config.yaml
hidden_size: 128
d_expert: 64
hidden_act: "swiglu"
moe_layers: [0, 1, 2, 3, 4, 5, 6, 7, 8, 9]
router_score: "softmax"
balance_loss: 0.000772
norm: "rmsnorm"
learning_rate: 0.00308
beta1: 0.9
beta2: 0.95
max_seq_len: 1024
train_tokens: 558300000
max_steps: 4839
dataset: "wikipedia_en"
Below are experts of layer 7 (counted from 0) of a mixture-of-experts language model. Rows are named router (the router's row for the expert), gate (a neuron's input weights, with its number), up (a neuron's input weights, with its number), down (a neuron's output weights, with its number) and show model dimensions 0-127. Each number is 500 + 50 x the weight over its row's rms, rounded and kept within 0 to 999. Numbers have three digits each.
After each expert's rows: a language model's description of what the expert responds to; "gets" lists some tokens that make up at least twice as much of what it gets as of all text. This comes from a sample of Wikipedia text that the model never trained on. Tokens count by the router's weight.

# expert 34
router:502568516464538542593438507448412471483453421509553523468450524605455514427572529549531547426491637478571488421516478444518496516499520522551581549549439580482415416505536518470533456481541458466528568415503446423454537506562463527547528516518478519449480518510455557490477444510522487511596463452462519487568499521446574506502537557491544627550444548388556462529526537396489577565528
gate6:453543484507461534548606481532412417552566448437506495469499479566467517431542503422570536566547533430490484447496421394482516558533503511507497515471496541527466433504509515550467495492525549538453502593451514448493534422576378568534478517525523483426498515549436515598509445493493460466502478519588450550560559525533578517413621575535619545607529532534445517531517561478422481555527
up6:428531510548514552547527526432458464491573548484505409484494507522493515418505510483592462525511558448465518542475459484605405505482485501511493497618458593487482457507572487536551440542536445511420486461503542540450614642593429471504474503413466426538440490448535571409472530513484515500522594496418433447476524512558459459414513461473442414482456490536576490505484503566406435467464
down6:466555433418601562510524509539513477517520491417467396478494408549535520569530434452479473523507593416444402565561427504530461500509463487462492388535460451488487433449494639515518498500417539526459466528581523506459572428524472401464492473456359417473524486498510463520454453539441538475433563543498498419531588439477447502495492485511496509495487453470534439425462489460481420455473
gate7:480553568566507524554509444450452402544560520533577594493495489440486541377514541574521511528415543447493490549491441538463431476475551470499480505543434471583464460471478539519508503544557552493455490503531407436442382492568477423510552401424427499485471499509417518532388560501553450431550483490505542475574597535444606547526482482483624504495544510504523457511456507447488590511491
up7:397491493546496487531476545497536469529547482508537516598511411434450544518586492402496483489508489472498485545602572542529528477527476522605621504567503524441586482553464493485514538509565508493520521414479436456373476535433621471455545444542487462523454461509488488561386466484479451487544476486516501445451501506377530565528368524460522487515505584487514490467393430553438531479445
down7:567492558469442492611528488561523468544533519433559503582509496497578508444517443482534527506549498534443550524476589573375484602503450556552583538512548511515433512462448478476552494511502460530555555423574434494519468520508596572442518442533537506523508510473444460557566578468626418466496420380531556492484566493440524548461589504539401439548593548493488493515513554514498485487525
gate8:528481500548486487490421487471508457542444461508547465469485534533493479553426414556500546456494464554547469424433459470507401530501541564491557502574485501484453444498510442476466483442460560519451495503490505515418467543456420612532526435572504494398411579513409506615489428540463642510592537559473455506434564422488551420551494606520519522625467426507507456510519545469551500497487
up8:513518420490458553490421537527527456474527464451482492447444454554504439517426497573520508475573535478618507439589479499534445547593596568495463466564523583574524528449455487457507490477497556513622504476507507530445499487459633606467536476471475462513448537458543486613441557501515571522485527495487489517484416495346447518586526529600538508499514480505562453533464510421563498420498
down8:520461519528399420435426492605476487469525559513526566551448546497569471486498443489492506531578434528444524475468403413365408441600437526485554449574449583512448460510497496501380528503446495426523461503527513502520474639542571498431492466586573444427490470589564513550561482461524452476539476524496549428513450476499448521495478490489521542477532518461482544477505567494469560536431
Description: Abbreviation dots and initials. Punctuation or short pieces after an initial capital or digit, in names, abbreviations and ordinals, such as L-ed, No-., O-’, 15-th.
gets: ". ", "-", ".", "–", " ", ") "

# expert 7
router:483551530450513548523521528431461438544414456548540497543477501554484519457522601545575572405514575552553463503466475462470492577509575486536540583525489542535442455532455458465554431461575436459527471404545444449462558500515531555544523576525517573481472521451470584514463497432477546539537531469450415519596552497470585490440483513460534607562405561460563476518619571442452566491534
gate5:512483504480473567533502528485420609465553562502496472488463369526515520429460606507463552578480571476595510558448443461525496566531463456542432536524475582494528449548537557480479522449596564468466537511523443549459514438535497483473527485524448459381447556497423486476456499597471383498590597399506427530549528444516533608549498500457587522534523524539465458590508521476483494506507
up5:552556555502536460427439527520492548422565524454488450571537524499526449473521462513547465543583405419519568542562522466490464479465424468479389494508468490552548511508486479493459539509435553486489461549516659545555450469509479462518508410493474455497468556467520442540516493575505459496474494548526537372530410489437404538579515522450445551517542427515487387480336486522527423465484
down5:527621418502539578434506465430472496430479566511431443483564453453518523441584516454573484562485541464535422541511490426518502507511554514554492398486465475510524560439554455485457492475464492483454464536493515512564521508472524538468454423466544383537513471522490456522538576496500541553463419465558518382432468440551466547565456462592493446544516455520501607571533330488564447499490
gate6:444577521491527470526553597499498437419446449540551395500485548535540423536492552573410491477545521551466513439522477457509569518476461477543448525517497403568403538581499507516468479466431461494464493503522529383415525399516444565452497529490462490448444444443494498467516463413411567383544535521578510478403453455486466518644549513469469472518495498508527454548562452529528552529568
up6:494495454489530506500564614395518418486507492533495519526600547517582554504515506543493582519488408566594515451567545416578492507494425396562422487571470530452607528446377522465430508501428544466510464465535522513547474408477438538502498510463522567522528439473408467520411461538463369431491473532580594501574505506494408480511501479511542514497509504481530482509502501518464569497452
down6:545470516518581543522543509475474470517525585482530520617609510493562455488549530525558517472430516557441467436608535531504588513546452467536485490599576419477479556484500490563540479454465496533450410531466410413587562439438513564575363608507581493424495449447461507504470524513548563513523536472502504589458489455504542518605444466473460467483514481542554481528542456507564456442517
gate7:497561481545544622484444513552545480563486484429511507468527528496484525509499570453555539515487516428480602467412525455533486563518509565488427491503463541486489469465468404530513561525514473436454525427457526456497539499551509566477440538567487552394402503463450522579518466467477488518614518576494447577503482603503486511500521504547610521529533524503551457626621393491406488596444
up7:550540472479440458469498551544574511496536430539509507509511549477508448446367554440454625454537437489469511524523470515514502609538520471472471498498496579516375478415474541509586502471529430476475436550548528420513580573532592514413501585480522448433364511404467436473462537470576500463540505513467468519565546512566545554557483467522470524502618562491461495571548477453454495467526
down7:450534480548469411454501525485501492477464510615519610450448531536548497539492460488491536517581483557567583496465451506566530413444502547501473633437495479521498520574618510623412403412466607502446526503521434526504515496489517501499474462495516574462499505532519567528505499421578472552436463512529551499403452523461609534518452542490436426526474524476436450465533469482516407433448
Description: Auxiliaries, negation, infinitive to. Words inside the verb group after a subject or copula: not, modals, been, infinitive to, adverbs like initially, originally.
gets: "to ", "was ", "not ", "be ", "is ", "had "

# expert 45
router:500571483463465517564441594520400436498447449524501473499498418514463532515559485562537514410450491542569429474495507479510491489518480522604578599491542548493492440566475450438528452439578472395542564480542484440430427524583515533603499540504466559474430501470533505553450377511473505511553540475442447561481506538436505525554538648411568541539465459485578480558536554491499499545516
gate4:516556505427501486561536532453487511497479420493520484470467507499509560393549508593487551488459452601503482375524545575479526587504526462549524570495456583560454524469480503472518413502424533573603540475630488543575519583514516553448446514527428537433475588419476563526520538412473503450506609536455443531490461422484506537492519517485503524466507568523524407552548586469459488481594
up4:554523417565487576454474485595576474533402384578569469489498430515501524491480438501517528553530464614592497482501568502461561550460460484598474528429482397593501525501553517417522444440531530476539420491512472558604484571503469571452592549479534441567550480472513492527564470502545459398432515529439487559443454439507462561493556527419513462500520550533455427515497546490539497499500
down4:532388528419490515435562520529477514515503520509538409497506483522487395519534515497590539580531489531506424470479492479455501545430381577587571451490414499420551420531538510479486452456610536450547479510468490451533493450480436549490501507450517490506596376478524548496541471486490550446523463440453494465475504572492442480554511416470602551510469507425492478441544533618602554473409
gate5:522585427451527600513451485539447430560477470579492512581356546441465508472550534522504408467485472556556452497457526439467524502507533488583470544467570525526450448616490420468503480459449540500538466420480501585486462590584438510472528416526504485464439570482422497608484428447495526466497491486540508480451454577473512489496602555512533506548563487555467375509531552570555480539486
up5:479501582472583456600451450511609518477430515437512466471598471575513528524500407520471547493461579492449464478562466466564413545549455541584486493524459502550456400517435461511530577500439434517544543588554618606492536488462555458540457457422531530474468544459523578545498504455533473493539478455509365547583489483484541549511485434537520414478420557536455570479476468517472494475529
down5:541541503521468519528492487473513481586436585507478558528467406471525497485512517510461424518489439453488552513629486510591561493461545429537468614487486494677525571609545463475479485491530442496460489504534527427611485532513419491520471475516475545427457469430521401531442472530408479488481534509478549538478428546492398409515521570508622546571509529574466465517495500469459500486429
gate6:458658452510483526569461448438423510549563427530496589504542493498565554560488443584534397518593487554521502453381499392456464542528488509484426537580480523546504545521492443523540451522580454467575483546550540491478458564481552560542499509452439542544464411535534459582510462547511520599525497568423467538563539421480515468493491523480558493515449511506574434535508618479486486478506
up6:478511469529435481493510427494461574572568463590475567448500507500522430458547527551557456611497523462573495488512516537523411529396453533402462470509488469515549515484427501465423643462620453535582518428400418481491520550486500520506566435499384507476482462483508476536475413592440595475436489550445447479529518469436551493478483481461520534407489495518573464519562521528445500544495
down6:443490387521468540499488463550500531497451498544504453469535443529408633480451467488412440518534539498513450530451495485431528521455446540484458523535458510480530480438474420559551519451407488439531490493606524487512492531444501584449472394501545527433507477518472545465528435431498404488519344526394396464462495564517436401506518506542499448354484472524467458449496528441493454499539
Description: Inner pieces of foreign names. Middle pieces of non-English or technical words, especially Slavic, German and taxonomic names, such as Atmos-ph-eric, Zer-v-as, Puccinia peristro-ph-es.
gets: "'", "\n", "-", "b", "z", "ov"

# expert 14
router:485550534448545490521467519479453468501392451620591558502421482515498537458565516477518498449487507561548467454507468397488463531428518407538545552559444493550474489523471420419520426513493490490515602445580413499451502559563446528566554595561431503512403556439467522545516447441482512534542517471410466560503507455442537578479563549475563577525521538468593485565588520453509574495531
gate4:493485480500486481511405525455555499512399550490515429540357453462433419519493426470472443488473432481448483578541545495562508482482617487469450561524555410574445545545435433526521541518488469505515532481562435421462495512567442569504472420521479509558465496344445429535512462393509523465431481455483382562532528503528497542526474515484549474514470570490491509474564485420396516482458
up4:576539458582440499406555516467534628485564459466557588522601497510547494462543522497455519512530523505531439474520471514427592520413474532561486490528458451434495472456411544480468418497499445471576481375449565427443552543538569530487539490488578467492477376528461491566547589543488514512433418486504501523504454435484481589520577480457584564444467498513506481507417518566469497563540
down4:549516438465507508493500571535493527441528402550489531487493510493594475411525446445439428560546492490551580445420508486493519491533533495461486459522542566510494522509451436516469529587503515444594487527556550530480438489434481524545534436538473574495551446493482484539443405454520451437673651449561508483573455477452416485573452537435474550530609458506504416536511561483518573467522
gate5:456441540533521585523454471552560469481481519418568413593487540510466449405505441532597475412466501466523463500558458494519560462552514517504401534564477491506522492520428535515606564511492460420512558506521567458476515463545441471525547531551444535514522577463432525473500459450446582516506429548430417501564439397451525530583501493535500558481498632500501396486464463579433591485541
up5:486521596537527496481408499433580593547440509532548455566487496474418469589591462521530548484462460538486404530496527475435518425526497477428425520584503366534511549482406389549505467476492510400477474480481519501439484545471493498597595472547564481495501491410557513499531539429498561593442483566479476546483537533489554537533438505601489513424508567565509458462497533581460519559506
down5:498512484460610538480482501543518431502537529508484538581555433469484519583541444511397408460590528484523476475574516507484451480541515408457523486568463389524509478467535519485380443543517555478525456450450497493486506498533483531599483506492483496494589452457526547471451508469530633475431580498571540570478468534590499590559374431499564578464503577407511496519430445563532506544487
gate6:507445532464535598485626466466514481566401510472533485486508495450570599438501533623501458587440561522477501442547557500638570496566450498586484516510473521535476517536431522521588553579531500500464492564544519364443445501497437552468588506454516556512541480503508563483535511438507527492531468547492544465474600415478567500540503476417514528514482572438536437520447559576501551471530
up6:582546567488517513550468588454451467490553491499527510538555527535506549542457376533509499448551441512445520477520567562570491504483534524507526504386515506487503432470487488496512546543530486516502487534464499481539513466414493415479412508531574359535482499505445503385362469585588470551503467520481563557521579466485527483604368475525481526465599466466485566511504486414382502556507
down6:451493418424479439414420509457562571496632527561495493430420495500491426426543555463519483540573443486615560491425587492508498486466491534546554600475540566484522451507394503490497511510553530423461448566501486528458469592538542498475558467497557493441507572516521504548486549441555408526478497552447522531474490515467433414483536603598478491528528488508578503590460571550536466477463
Description: Word endings before function words. Final suffix pieces of words in running prose, followed by of, and, in or to, such as -ations, -ments, -es, -ing.
gets: "s ", "ing ", "es ", "ation ", "ers ", "ts "

# expert 47
router:415559541411526472539562543424479478597440424584461494495452461529446564480519549527587578499509500582546497449432492440437513518445548470504549583516516596505504498515468370433547435474550405465506530467548480500399496508528499523534564543557555550485458573472481535522486474438457541553565554449462438551532538447456544566462538554485577565515488571437563489548530520427425564530543
gate5:447570476503438518477516494431505479479518557475468434523376366448455508501451454509409466455486479563468511497559472505526509503504523485496484570548537460607475513480492469522498553504512506536469574486589495530451551400469511571548631473595481518451440503425572527600568506419485519454498539433441514547485528474387434531555551558525558554420433631544461460523526532500521520436489
up5:489459591540555514432554456470483606474486492458524427515507462564458502488488490588439468548464524431385499346481500520491477492545495536493497478493508581499463486440531517455436468523439476612478490542421574537451469600502587503476653535462480537504509496513477402502458529520566500525454591585535501414532372480435570462490537476557539540488459550555453509497469476459481480575483
down5:500556508363534587548578515466509522527530415497530563537515548459509584494468466487480476537537521496460454599542522472486482545425404509401511535519556459558518556501523507516520430499444439502552481591540582423604533422545499446508546530433475490536496507421477526500573462447486461584517410489512480503472450621420442479499467539574455551515432562565544425526553428444431518459448
gate6:391436434361483472473544543586567471538445489558499532504372414589511608475562507458443559433496513552470462500412516533584523532535431449502500487497490531512540514514437481518626403477520532444521463478516482448512524480479459543502493418545490514458437488421510499479516424444405525474523469471376556557471539459443524475423454503444558481444521568553501528510557498444482468542536
up6:392468496487511435477480511463510515514412588464476493491482462495611530488497574511419497469512502492434481384364596468514576450440565449528479478492489390537464536509538542483516540453570502521484576545467522425373571475547449433489562455528493582482498549467513553362515514535476400519539474519529539458524419401527419532479490527568443483524524469489463537452489547494545437532531
down6:523581434430435474460505427568494456503514493553528483444509440498445506580403590520521482438486510485485473443528571507626543555475603560514543443530488453522491493555530479554509492626402476437459441596449394559522595437576535494490520451422482526531539470549530514498580512570496553488472480488495517588495466485533526444552580524421518542518453454542531469422550501517481572474406
gate7:516544508449548485464484519463521535468528555510519417441436387536481447586525465496546428481511512509493503509413547483554458466420420415489437530561540519533525472582461410442564598479567420588489520525574539567478528505580544540516500485462464601521465486514553511553476488405561538563592494519380365449464561430504501477514508501521455523517435610557536500547512550478497479546536
up7:512432495453438513441509513441540490553498534425451394529463527370576453562443475503505415542450474618502534530501552505500528534486437495499575516427549441465526470504450462501597542484508441493428536516455495418515514451523446508491545487500488600520384617408522496538596495485448467512595487447529460414543488408469497513439510535450556490469455549479483470545452538526526424384458
down7:519467439462517576535527475490571401527457444578478578507557509447580458411549475530535470570483499533499345542471562534529509547473473544531541469561523510509454477467486497582444595410557486514494536584473495540495496580535501487527503446429566562479486532565519563516520557507430412588563520465572478449443479397469411485548557482455461527492498508429422458456480422474533574479602
Description: Copulas and linking verbs. Main verb right after a subject, mostly forms of be and as, became or called, such as was, is, were, as.
gets: "was ", "is ", "as ", "were ", "are ", "="

# expert 18
router:436553556456582537515497484468477518573470459517536539573475500589482512411511527521484548469436537553507509473498413446592523545530568495566510615580539548539416375575474431446556516506548429455548550477619517436492537456520504535555552481513480507414471445469396552568473459461454573516559501455558479538602559460520517501480582577544525581477465547425522480523538558462501529499505
gate3:511507405481555450583559562505550519502433508512505490565453571547390527497459521536548616531467546501495446483502447501446547518430496441553513539492379464527440528507370498359528437540543387514560493453502458539521505562527544539555508530450522527436489468572586542526454439457463536503531427571466484492499449479557520558540530519449476492538439414515585476479463441582507541566575
up3:548429430572467529514459456555483443533457555525470440456548530430492479551515407499515587488448492563497503529504547516363510491475482488531487522449440423503623566371481548522491460491452544569449468494480443524558525537502547496536456472477568505613485549434474453553514534482544477436462461455502487509437447518547505620506457447474519502637569584585440502510436432459562518433539
down3:588558433469478538613522462501504441443518536461548525514488422480567376554476550441501533520472565461587530540484511461478430498492531481522620423485464486482428462429629582578521453558503512527530443435526507521517537501432511564417525509487512472509575546511549518484442470498537518469487522404487427471533397560490614513581483440465521551509430559558510464420474439455567469552507
gate4:482491447587525517481509567514462435515547543523443504517520559469429533439471520506515620416497539544487497447499462510527481515458514519513506545572555444540467451364477552425501494458463405433502569469499501536442498472550512536617450548465442511470489492471433471480416518447551488493553512456484454429435516488432610505487609470543486458500527331628552491514507532526520559573591
up4:486606491463463468516477616506534461511523512551521461504493487538565551557584518475576408499509535374610452430572375601482516436495515513528467461456541465436416470497451477592553528544505523469520427409444496538575460389469477478522557498494476517448522475486568562569446490438470542504459564562460505455505582486383500480530535497490420445567513499492589484511499566535489478493486
down4:505574544500525583518466511430507524475558455534411450508608574457503527518454542513481471473445469501600395501452488462483579490460509392518494662482464483600564522445550486504555460431394469480542510617480513429456510540460469422528468485426562539539446505492459502499494516534490605510530537527573500449433525448593471580536538483539517478488544444513498543589467514425558555466504
gate5:571535457432460535439543482478589549593505515502510544547382464455516482466492462540508513526453566527531457495458543505511519527507565436482580592484390515557526460584442476446455457506484542401445470509517487590504404523501507543475466533534581581547420511477485522444409414470485508562594527461461485493430548452596541560538521508469529463518550607545532533532501537440467545576621
up5:568553495455564589454504454507570445520479522502472516526520591599448557553512508437524513521524513504382585513460450538500466456505466460552575517500493484543554544511511498525437475474557442507584453459508474548511513519543506416505417437605560438582548522560444539488525491471498503514462514450439429375492514524499427477608438570448458545413526651481525516505425526570593516506536
down5:532547453508528479471474447483555463473485493409520389515502500550557452525539509604608528429466552532464582400480432534479427489386558523589499543450528562514456523643496508540514457507425514581529472550438518447524556494472501612451549451402457431563466574582487496497469447445496565559536491477587566494485573560488468532542557471460471524458473520530479543473504435465496464460550
Description: Capital starts of place names. Opening capital letter or first piece of proper names, mostly places, after the, of or in, such as P-rachinburi, W-rexham, Pakist, Massachuset.
gets: "T", "M", "P", "C", "S", "N"

# expert 13
router:463499510422603476537529493413516460528409459587566550562442474507475573444505582541537519487545523535494486472404481443540442569535511440536477639502552512523469465500440476456556503518490482443495494448546476534450583430494495589535598553578454573410487510463438559568445498443551544581520593469469518538565548460507507528434554556502527560521466560519561485586493545479435592532522
gate2:492491583510500534384555387438552527450506435512422455505468539494557503507534551491469489468469550492521494493410479418536534565448521445590421610493533484474503543552479520573503516588479515460475472544563496501448489547561460548491526551598487582458579515497417491535528516510575478430491512494475416572619435482542519590414522521507543485500390462521528484574436493422566581457549
up2:432452474489442574571586489514570468465560429590580475536517526480438481540489465519565567422423465525561483525468613492538487580517529566463494410506498485499493494550478553496488570487453441516519503530500517505433413433516515377490433552499441514536482501530486493544501442477529600491581466471522449516510544573414528629597462500434501553550430491500551444517481487454491407382553
down2:490460540456437574482541504565543553473483499513491523477517486435418506473455558490518497561493542522513544513364540545438411508392408538465471430463512536497486465405506427464547500554503562505498502461493505506570395413450579459494491503470480424404522467445544533570520512397460538554565474486486587391480534532473588463485502540473539640525495568482521494481545364528483513539461
gate3:440504506454529500478511514431488581498474504470566525530496499441409540452472610427554576490560451506486493519549498502544468511467539408507564528597458581494476548457471447465524572605627559463503470541517487516460537436511394527422634597487483551487483495459438514475436516444556529552557485425546554577491573446511498452507484517524568481470495605485515504610461510557500565545570
up3:468466518494403524542520470417492479527465464409435391406460618561525543523525365497519489565477516491446571530426456539513384478597511521552508543555466467515497464483488529483525475479449496555484531500449483508628523592525421551439632465520455536389489427446450461531534541453440565494455498477493443452497458509506514467562528490467533500543462484510585525465441488472491430545424
down3:623474460521496545432531503458566418525495477551507586594435425522533463433617566561449490400566413498480492468554448440509509562518542458436478442501529551511563484571475513481463429459565557509508528550489493430456539658539510421516517494435543477512540486432475495571522539508507589545496553450516523552463569601540552591453528520510485482486576522532452481487472503448546425453481
gate4:463510538533530473467569479520599405649494500548540563502459504558500605511510511500449500526540579531437498527418554463486517528553531426523501585464393467419459542472470553474585477484545472529493507440548425588491424460535470496466540455502512541506431516377441491434521508368418447450530578492556549441437430441488509521549533510536519470454483491480474547543512418480496508514606
up4:572460429481543560556552528453493467487486613489518451491471497535555504443494417446535617537485607561483450453569494385457492492560542495493487497528510482557482599550468538455507469615512455496516617559509480557585564405486452530482540554527505498498492514549485508464566562503468508557475473403462637482498476399463457494540555481490575554534540434518532449428519517493480541509614
down4:538442545439517513541526481517634429508448545574451521571506515587491472553454531440504488659504465464499504514524499600549492549509472491537478512380557444443548525381384541555416491490531544567544452474501548425448463492464554499522558514594485475490470463488431493532530508563459479526531517570496446478479524487572392494499532481579565463502424562443489425579528425484467470525507
Description: Lowercase word starts. Initial letter or first piece of a lowercase word after an article or preposition, and the pronoun "it" ending a clause, such as s(anctions), t(ongue).
gets: "s", "f", "t", "m", "p", "h"

# expert 5
router:475554453497541461538413569504439444548430471498477481485404530552438516497560526492503506427529507498506440498472468474504490545511555542547591608518486481478551471546513431432535453501602482507497584433566434439442491515532458573612565492623485495450450538478513514542434474479409534490540538435406434530462525433508558567452480641415503563486502521523542442538582495492529589520549
gate6:459485548541524489432535478486438432517466557428523599487467452445497518477423452454457512496412458495521503524507527536469492465472480495531535538581354496417515504433536384449443592485536489476486510476543550485476537436535552462603529505535480629506577546413470525408492517496489500632417513449415461535459573391578493538507544550500540485481531525405473527510477494509411539472530
up6:412513589495453480470509444460541594465620480383515540536461445527556524581476524534540572440422477574510531562558537535613519411494433591498505460440508463499448540481474451476537430537451404475542407563501464453443544542465418497498527551499485468541511441573559461542494414470559457527552551558528598533513466541405483441533500500497432525467566516452496524452516516521469434552466
down6:476499529495387481495551486441477447528574540492616516586499491516453400504514529461461519566441561468540443491510522393571536547447501527579545605474422413605484455564399511500396458477482536544529564495529522516379441557555428428426560517530498514489435448394522473412505478541384511550453486491553508460497500504531497468502482497504570503475451492512481524540523557569520476450528
gate7:420533347557464598505492577461452462530484431586585494546491507588559478512453468529534493512512665505517411524459458536421552506509454551503483543501448521569439527491430454482440481493432529497509451444532531488555434414520513645592474505532485510554569580473440471463456525497556472527487491614541438460482496540523583515564552513428574521478496511507478466526515503500453475508539
up7:512518518463467463525510448521522478467483440415500543532453488319486552506453481434525551431488444548608465478532585517508472591607480424410448546564523451548512477540445524447443462429495549451504535437523472620499480416375437434456425450477437581515429547482535523530555467477531498539504495450498505405502429554542545484474483535497520509530495461450526561527595535551548526496505
down7:454443442474621443506436560448514566576546405464545476587543517509532495453503458462574545456460476548469570574535458559509461635510517464453476532462397489552572478555508519507466481512516458462451485509519451499501467503579482492531437547437438638504405520407516559529437520501546416497520463550513464488468537471485441404485378470532427444460529492508448498560415541464532483458535
gate8:499568470515464489505530509496540526521603447474502539520486551588492446537475512509479529461601433540430510451575584463461488542395468531509500548587508498664612474490437510488543497481562468553453461487450489519561573464456537458506484560497585548482430571444486610417491483524473567403666501497469473439446482487509506545448500546518491490561561555576548537472491484516552476513559
up8:545557543463548514521526575482576583529496548566463438468552545566558533472539443443484473535499513508486497484497486527611467410444396526535466520512484484496481473539519524539484496493469479491461419509580521601538430541471452518518471518472576483370530471586445505432403590520536474487573492434474570422499641468449417526502574484550533519531530493514584544543465465549431521638493
down8:458492554444548446564493593488506549460439494624440491508487546510483501470566545503489406525521507515452421590450433538515583669454402516566468442504462416521542475444595507476600468533500503436458453513512572509410416455487450529502477461527531504519494636482511516496506562458465437473515557534444537439497469521610486464512473444493467584428474588491496532533459485519488521522484
Description: Mid-word suffix pieces. Inner or final word pieces inside longer words and surnames, often before punctuation, such as extracurr-ic-ular, ecclesi-as-tical, produc-ed.
gets: "or", ".", "ic", ")", "os", "es"

# expert 0
router:449529527382561526535501532437452494501441421528580535546522492594457528415547533519583499464453516569524506425476511466508493508542496466550488581495492571545496402535435462502546441414567460442545475439513490516463563471548429553517544559536514602456475468495408539485491410432551516572560555481415521514560493485464537538469520609458573576488471602466527484536547569503481522614564
gate3:409433547571560549587518446539496437463470524530483529519442470429528527516519496495500540557507534528514500507537474406562512536492632536494524507531457433534545521505504557477530480513546487571391566467566432410549529416512520570528553457491521561456416524498378561476549594520516472479596431421535523555520524502553566429427559488468535546434533423486523454458587528557530607518536
up3:553449562552489593495512515490535439456570522493413529516497544381453569534602504485437488500484527511580496418566466540576538523509630487501525481527583546436506535466575483467582428466581515419452497463474519517568537493464441516468456467419598526479511473496525502484413466482495485444550456504499517569490504499573565434390572426463532490458486426470512367464573502566532540499462
down3:555503536528566567463528483523456493418417510504620514576555511531495510474512441506602491541423584434514475482686527448572518568463547489459503437456487452463455533541440586547451587547512395490537532518555517454540433437587540440416488510532494506514516411454486513468516466492469542459459522520471538539492603452470498549466533472536583445497473558548462438523565408458503451503503
gate4:410560561502502502518605472436473472548472436517575525517393509469534462482498405509474504434526517449488439422448561568449504563412449552447483542546556515510454506488455431494412455532553448454427446558435386485536498502456486560516467571546481483540506473472543524560483481558497545510489501515415510599491491454423565467421444520401556529558535622585473475503417471561459478568506
up4:531466514416446525439461457432586520495532448553466505468513580394426599570553475497581444514496399425572532475566539538493461468546459439504425518503419545475477572475527478514482457485561560394498479388489572571435425392526450530470464467537522498500501555567513534472478459468459418462521573535497463396561500502590549536430560529556480461469546459483507429525499461482432521499513
down4:530544404514457425507485530560463498480472572482453487443490510473579468421486630544481469411454599550512460614479519525476516506527487424499511535498434471514470431507597488464449480453506442528522482553483578461569488543481437489474556508522422597447509532454462536515466504468537588507533553499595652505520577527509478475480528563400536467394429492495457478456498556468518479582608
gate5:546440448611499546555465588547471525544429451533523529481523503493542572454439482480476494483570531477604504495449483526550447578516463543546606564524445436405472500481512543487523499479486498420577417523518456472473507501505501564392464502550454392525451539516557462480486525442520548532539540405475422484538497485505576654541483508568553394472431519465475483480597487472523506516619
up5:498466518550571483503461508446460486459487540489535531531486414502507431463540468486547339568536526545496543513416635535454526497503421484591508504495525441560478480413472497473546465516569448441558497431525454629484491505521485510511564557481494555444493514431497558499461629469530537596552461583422531510435574367557457567424498470487486442492553511532487535451469524548442472489455
down5:438470521653524519499495399499447445497585427473559573386556488528511499529500496463448540517463514495519532482478542502540516560413559455550549434492509466480546453513380415497543495621639453517544448567527554550490538507443511513426573449458527502500437537535599523505434529582432537573402538537492481494536575553487577520508488478442494504545538522481483523555538483447461508510435
Description: Word-initial fragments, table blanks. First pieces of words split after a space or quote, such as qu, b, w, plus empty table cells and opening quotes or brackets.
gets: "\"", " ", "b", "v", "H", "sh"